Weights of a small mixture-of-experts language model, trained from scratch on English Wikipedia: a variant of Muon for the experts.
Below are experts of layer 2 (counted from 0) of a mixture-of-experts language model. Rows are named router (the router's row for the expert), gate (a neuron's input weights, with its number), up (a neuron's input weights, with its number), down (a neuron's output weights, with its number) and show model dimensions 0-63. Each number is 128 + 32 x the weight over its row's rms, rounded and kept within 0 to 255.
After each expert's rows: "gets" lists some tokens that make up at least twice as much of what it gets as of all text; "comes before" lists some tokens at least twice as common just after its tokens as in all text. This comes from a sample of Wikipedia text that the model never trained on. Tokens count by the router's weight.

# expert 29
router [137 144 134 147 110 105 120 130  50 125 129 115 113  93  94  54 147 206 128 126 151 140 108 155 147 137 168 121  80 135 185 160 131 112 127 102 129 136  74 109 180 110 117  66 183  40 161 144 112 120  97 150 172 107 113 128 130 154 111 206 136 120 152  94]
gate0 [100 159 167 110 126 105 114  58 106  63 161  80 153 124 157 165 150 151 155 188 115 141 122 158 139 132 162 113 157 180 148  90 171  58 157 126 127 150 132 110 119 112 152 147 112 192 148 161 219 159  88  88 123  96 102 165 126 116 153  96 114 140 134 132]
up0 [112 138 106 120  93 167  92 116  83 117 107 143 148 175 113 106 116  98 154  94 159  80 156 213  98 150 153 223 109 135  62  93 125 170  47 114 144 128 154 143 179 181 125  91 148 122 110 147  78 147 131 117 159 100  97 113 174 107 121  79  87 232  82 159]
down0 [129 129 125 207 205 113 166 143 133 110 119 181  92 132 101 168 169 134 122 133 119  89 134 165 120 125 130 142 156  60 142 118 133 118 198  82 133  74 143 111 144 123 128 103 182 134 130 120  78 144  77 132 141 116 170 141 171  98 169 144 132 132 125 110]
gets: " |", "-", " that", " which", ";", " -"
comes before: " ", "\n", " 1", " 0", " \"", " 2"

# expert 45
router [155 107 128 169  96 134 121 129 110  96 123 111 117 124 125  51 147 180 131 172 131 134 127 188 180 124 110 104 118 174 183 149 168 133 101 113 137 105  94 103 129 129 144  83 158 110 163 130  89 166 106 192 158 133 170 121 141 122 116 181 164 144 156 104]
gate0 [201 120 157  84 110 129 192  91 146 127 111 107 135 123 136 146 134 103 120 174  84 157 144  85 122 142 138 166 142 130 149 204 169 100 137 133 139  93 126 110 137 100 141 157 111 158 150  58 166 161 131 132 144 120 103 158 148 130 169 116  92 116  62  91]
up0 [145 116  80  69 143  99 144 124 123 114  98 153 129 124 133 127 130 127 162 137 120  71 161 193  92 122  88 189 121 156 125 122 113 120 114 128 136 112 105 130 235 118  93 118 108 150 154  97 122 157 111 133 112  72 115 182 119  60 115  89  44 119 154 114]
down0 [181 106  84 123 125 203  98 108 119  98 145 153 156 172 129 160  81 100 100 148 114 135  81 180  55 132  63 115 115  98  82 155 157 108 127 119 126 144 137  73 137  88 124 142 160 143 139 122 140 105  94 125 103 157  93 144 119 133 120 112 123 171 180 132]
gets: " in", " for", " on", " by", " with", " at"
comes before: " the", " a", " his", " its", " their", " her"

# expert 40
router [134 107  98 180 100 101 136 127 126 101 117 106 133 134  85 140 148 200 118 155 120 135 104 158 171  98 154 146 118 123 157 188 102 117 105  90 109 111 115  99 123 153 137  97 176 130 106 140  84 120  74 180 150 114 146 112 158 113 100 126 151 212 132 148]
gate0 [143 116 131  80 114 122 196 118 107  79 140  97 153 162  49 151 123 146 126 162 149 139 138 115 181 147 161 106  75 172 123 138 184 127 131 109  89  76 168  96 108  87  73 109  88 132  96 148 170 119 119 148 131  83 137 176 146  88 151  95  39 131 104 172]
up0 [121 114  65  70  74 102 194 153 161  97 110  79 137 125  80 129 100 133 151 128 175 159 124  91 166 132 160 131  80 117 120 120 161 157 113  98  98  86 147 130 121 142 114 129  72 134 172 169 151  85 140 131 152 123 143 157 151  48 119 106  27 142 103 147]
down0 [167 148  71 115 154 129 107 185 127 174 132 129 158 135 108 128  99  92 140 132  94  53 115 199 148 122 112 142 133  53 116 102 128 144 157 124 185 194 187 119  88 102 112 145 139 112 126  82 138 178 136 164 130  58 126 125 135  78 174 137  52 133 135 167]
gets: " in", " of", " from", " on", " at", " and"
comes before: " the", " a", " his", " their", " this", " its"

# expert 27
router [152  32 122 145 135 164 169 101  93 113 120 115  93  77  82  66 139 165  97  83 158  94 130 138 204 138 131 157  88 148 126 163 134 132  97 114  98 115 107 119 112 140 170  95 148  88 147 109 120 142 126 163 166  39 167 106 133 121 125 130 176 154  83  99]
gate0 [118 145 113  77 100  89 111  27 133 103 112  68 128  95  89 169 158 127  77  98  95 116 124 126 130 118 182 103 120 132  94 147 200 127 168 125  62 120 126 138 124 103 118 194 171 124 103  97 182 141  63 141 124 101 166 110 199  50 207  73  76 109  33 139]
up0 [100 154 146 138 130 112 137 134 102  93 150 127 155 104 114 119  82 126 187 153 183 147 168 126 122 130 119 146  83 136 119 114  71 176 160 113 172 100 180 108 173 108 153 165 161  94 208 114  77 116 140 203 108 113 141 141 107 130 113  80  40 197 114 163]
down0 [118  83 114 111 147  91 107 165 114 180 122 163 117 117 128 169 102 127 110 133  72 152 124 129 121 147 167  78 143  93 143 175 167 177 186 113 134 143 149 133  80 117 163 110 105  89 125 117 174 134 109 112 189 171 158 160 192 146 119 150 116 162 145 144]
gets: " to", " into", " would", "to", " for", " To"
comes before: " the", " be", " a", " have", " make", " become"

# expert 16
router [136  86 113 151 130 103 157 135 109  85 113  75 112 123 116 146 143 146  96 151 134 107 123 162 166 106 134 138  86 129 160 184 125 129  95 139 112  74  89 104 144 111 163 112 148 119 176  95 114 120 107 147 150  99 144 108 144 122  83 147 181 162  85 114]
gate0 [105 116 126 112 126 156 138 108 103 101 135 125 142 117 115 148 104 163 153 174 137  53  79 110 126 202 154 120 142 138 120 139 164 143 171 100  78  54  92 106 156  66  73 103 134 145 151 108 163 159  84 145 169  74 128 160 152 107 123 111 103 149  66 146]
up0 [ 98 123 118 159 111 131 119 111 124 159  99 132 133 136 112 112  82  96 129 154 165 105 174 118 105 160 115 180 115 142 106 111 118 171 158 106  82  71 126 135 182  93 110 145 154 127 140 114 140 123 111 160 156  83  70 185 148  74 118  87 119 177  90 166]
down0 [153 158 125  97 180  85  80 150 104 134  99 116 173 180 143 130 103 140 140 132 113 107 126 112  95 158 158 154 138 103  78 110 116 169 146  82 124 142 100 126 113 115  84 182 138 154 143  99  65 107  70 111 114 159 116  71 110 140 209 112 101 133 107 115]
gets: ".", ":", "\"", ")", ").", "\"."
comes before: "\n", " The", " In", " He", " It", " This"

# expert 37
router [135  92 135 157 124 132 121 132 104 126 121 101  89 105  90 108 147 171 122  97 129 134  94 151 183 124 139 146  67 134 121 170 136 115  97 121 120 113 125 129 125 117 202 125 179  76 122 112 155 147 121 176 147  89 134  99 158 102 117 135 160 201  85 120]
gate0 [137 131 156  82  64  92 155 135 157 112 158  99 100 135 120 120 165 102 118 149  96  66 109  93 130 135 161  89 119 158 113 139 201 110 116 192 119  64 177 103 116 135 103 186 145 143 116  78 148 158 109 124 122 110 186 151 160 109 152  65  83 159  56  99]
up0 [112 157 110 119  77  98 148 186 116 113 104 128  99 149 101  94 108 103 162 133 156  86 189 143 107  82 147 148  72 150 113 130 126 148  86 175 135 114 187 135 161 176 132 156 102 136 116 137  98 167  83 106 104 123 173 159 125  57 154  61  94 199 101 184]
down0 [134 115 102  75 121  94 127 142 101 159 182 121 121 139 134 130  76 129 136 133 123 163 116 161 111 101 103  50 127  45  66 121 154 169 106 176 127  87 187 133 118 134 120  74 107 129 134 128 127  87 109 185 148  99 142 165 129 174 187 169 135 156 176 173]
gets: " to", "to", " and", " be", " would", " To"
comes before: " the", " be", " make", " a", " have", " become"

# expert 46
router [156  65 149 105  86 144 125 105 103 129 114  92  81 131  99 109 126 160  89  95 126 133 142 177 137 132 113 168  70 140 150 180 117 114  76 148 125 100 102 113 127 108 148  99 127 102 234 127 124 157 121 149 149  71 176 122 143 128 111 147 130 184 103 102]
gate0 [112 136 180 105 113 165 156 157 129 172 208 113 129  90 119 129 131 140  88 178  95 113  86 140 123 159 177 116 109 172 135 122 212 111 119  91  84 107 124  53 114  72  79 168 142 134 116 124 174 175  89 164 131 132 118 161 136 125 107  73  92 131  86 167]
up0 [124 184  66 158 138 187 114 164 103 133 170 140  94 143  92  98 111  82 123 173 173 139 112 154 170  81 121 217 141 101 144 137 131 136 160 138 109 145 194 137 140 161 110 170 161 161 146 145 168 130 138 121  89 124  95 133 111  60 135  66  45 196  68 146]
down0 [193  93 129  95 152 108 143 158 107  60 142 170  99 125 116 170 154  69 148 180 122 145 140 175 144 165 115 120 167  94 113 133  86 149 130  54 141 190 152 124 150 143  76 146 126 108 159 129 137 124 117 111 150 126 161 117 153 179 150 102  95 140 100  57]
gets: ".", ")", ").", "\".", " was", ".\""
comes before: "\n", " The", " In", " He", " It", " This"

# expert 2
router [143 111 128 176 133 134 133 164  91 105  89  93 102 143  96 123 140 166 106 151 148 114 105 210 160 122 138 162  69 147 175 169 157 151  99 122 162 120  93 130 162 126 172 112 167  99 133 111 110 186  97 167 144  98 113 131 132 113 120 136 142 163 137 159]
gate0 [124 136 140 120  90 105 108 105  93 116  99 107 136  93 125 102 151 164 113 188 124 117 122  98 132 124 128 166  77 113 101 118 186  65 161 145 141  91 110  84 145 119  78 170 143 124 152  90 166 149  88 119 104 117  92 184 156 102 152 150  39 136  89 152]
up0 [111 183 109  73 102  87 122 105 154 120  49 104 138 124 123  77 128  94 155 135 156 125 184 130 146 101 124 172  85  99 102 102 111 102 142 166 150  85 142 116 138 177 103 175 128 121 166 119 133 109 123 159 106  97  63 154 139  78 167 108  47 126  88 149]
down0 [ 83  82  64  96 189 112  95 164  76 134 128 180 219 114 111 161 113  42 150 141 103 113 160 164 110 135 113 114 146 124 136  66 129 167 174 131 143  77 167 124 111 125 115 136 124  64 105 115  90 120 126 139  85  91  74 157  83  77 170 159  73  98 182 109]
gets: " of", " on", " by", " time", " into", " with"
comes before: " the", " a", " his", " her", " their", " an"

# expert 62
router [113 134 116 108  83 113 133 157  42 119  89 119 109 111 110  98 139 136 109 102 145 139 115 203 196 127 129 166  95 155 199 155 158 165  94 137 166  78  99  88 131  53 172 119 136 120 158 171  86 117 116 182 167  78 129 141 140 140 181 156 140 139 125 144]
gate0 [180 157 151 102 121  92  83  98 114  65 124  79 155 139 162 146 109 143 131 173 116 112 170  97 167 148 148 167 174 122 169  93 193  51 102 106  92 118 191 133 155 139 105 169 142 193 156 131 111  87  57 126  95 102 130 161 139 122 117 138  71 111  39  94]
up0 [138 177 102  78  91 142 130 180 147  86 126 115 160 109 123 107 113  85 171 183 172 127 144 136 151 153 134 218 132 115 132  99 111 103  87 134 153 103 191 163 129 169 102 136 154 129 148  86  67  88  97 161 104 117 130 171 103 137 145  28  90 161  79 182]
down0 [154 132 107 106 117  93 115 122 154 116  93 180 150 121 106 179  70  83 177 134 100 120 150 167 140 113 114 107 158 103 135  89 123 130 164  73  92 150 181 111 113 107  41 129 114  96 155 138  78  97 118 115 109  79  91 174  96  89 148 135 136  98 147 113]
gets: " of", " for", " in", " on", " by", " from"
comes before: " the", " a", " his", " its", " their", " her"

# expert 63
router [164  66 149 151 126 140 143 129  97 118 109  91  82 106  78  82 142 146 120 115 156 127 111 180 175 100 133 154  86 146 129 160 111 105  75 141 118 104 123 133 120 116 188  97 165  82 153  98 130 134  86 180 147  62 137 120 127 102 127 150 163 179  98 109]
gate0 [162 163 180 140 156 126 143 129 132  69 174 131 140  95  86 141 153 139  83 182 171 124  75 140 167 115 150  92 131 142 136 133 144  81 131 122 122 163 115 113 123  79  97 197 123 145 143 147 130 139  33 158  97  71  89 185 173 135 142 121 119 128  92 128]
up0 [163 155 113 121 125  91 106 122 164  99  74 133 150 158 110 105 105  72 115 112 215 160  93 144 137  98 126 134 138 120 138  73  40 115  82 124 138 142 118 154 147 147  81 161 112 157 163 190  83 133  86 147  95 108  94 164 120 101 144 104 118 193 129 120]
down0 [166 124 120 106 224 105 164 167 133 193  74 134 145 202 138  98 168 108  99 132 152 115 139  89 135 199 147 127 143  96 123  92 122 115 123 122 128 154 150 176 171 129 137  70 112  83 112  97  73 160 151 118 204 103  95 139 149 131 175  83 144  85 163 120]
gets: " to", " and", " would", "to", " but", " can"
comes before: " the", " be", " a", " have", " make", " become"

# expert 5
router [147 107 143 146 102 141 114 194 120 115 126  95  89 156 112  64 144 186 119 139 141  86  41 134 172 190 115 158  89 126 173 152 115 136  67 158 142  97 135 104 130  88 170  78 121 116 166 159 117 160  70 130 156 102 139  62 146 179 138  85 139 165 163 154]
gate0 [167 128 167 141 103 110  95 163 119 151  80 114 111 188 136 178 138 139  92 188  85 130 122 110 124 199 169 151 111 154 152 123 221  51 132 154 104  88 161  97 156  61  89 133 141 140  96 124 178 164 122 189 129 206 157 164 155  72 114  13  93  99 140 117]
up0 [ 43 167 118 125 125 110 135 151 116 105  90  95 146  93  40  70  81 161 119  86 181 143 167 160 127 109 135 163  87  91 139 104  77 165  54 113 150 124 135 172 129 166 155 185 121 118 165 113 129  88  88 135 131  83 104 106 119  48 115  80 145 153  83 107]
down0 [133  97 127 140 190 111 154  90 127 148 154 198 121  91 133 151 166 122 145 146 133 149 140 121 146 108 181 151  80  50 111 116 138 143 196  94 145 135 120 146 100  68  91 138 143  88 146 118 166 113  99 157 101 140 109 179 202 170 116 169  65 169 126  98]
gets: "ed", "ing", "s", "al", "er", "e"
comes before: ",", ".", "s", " and", " in", " to"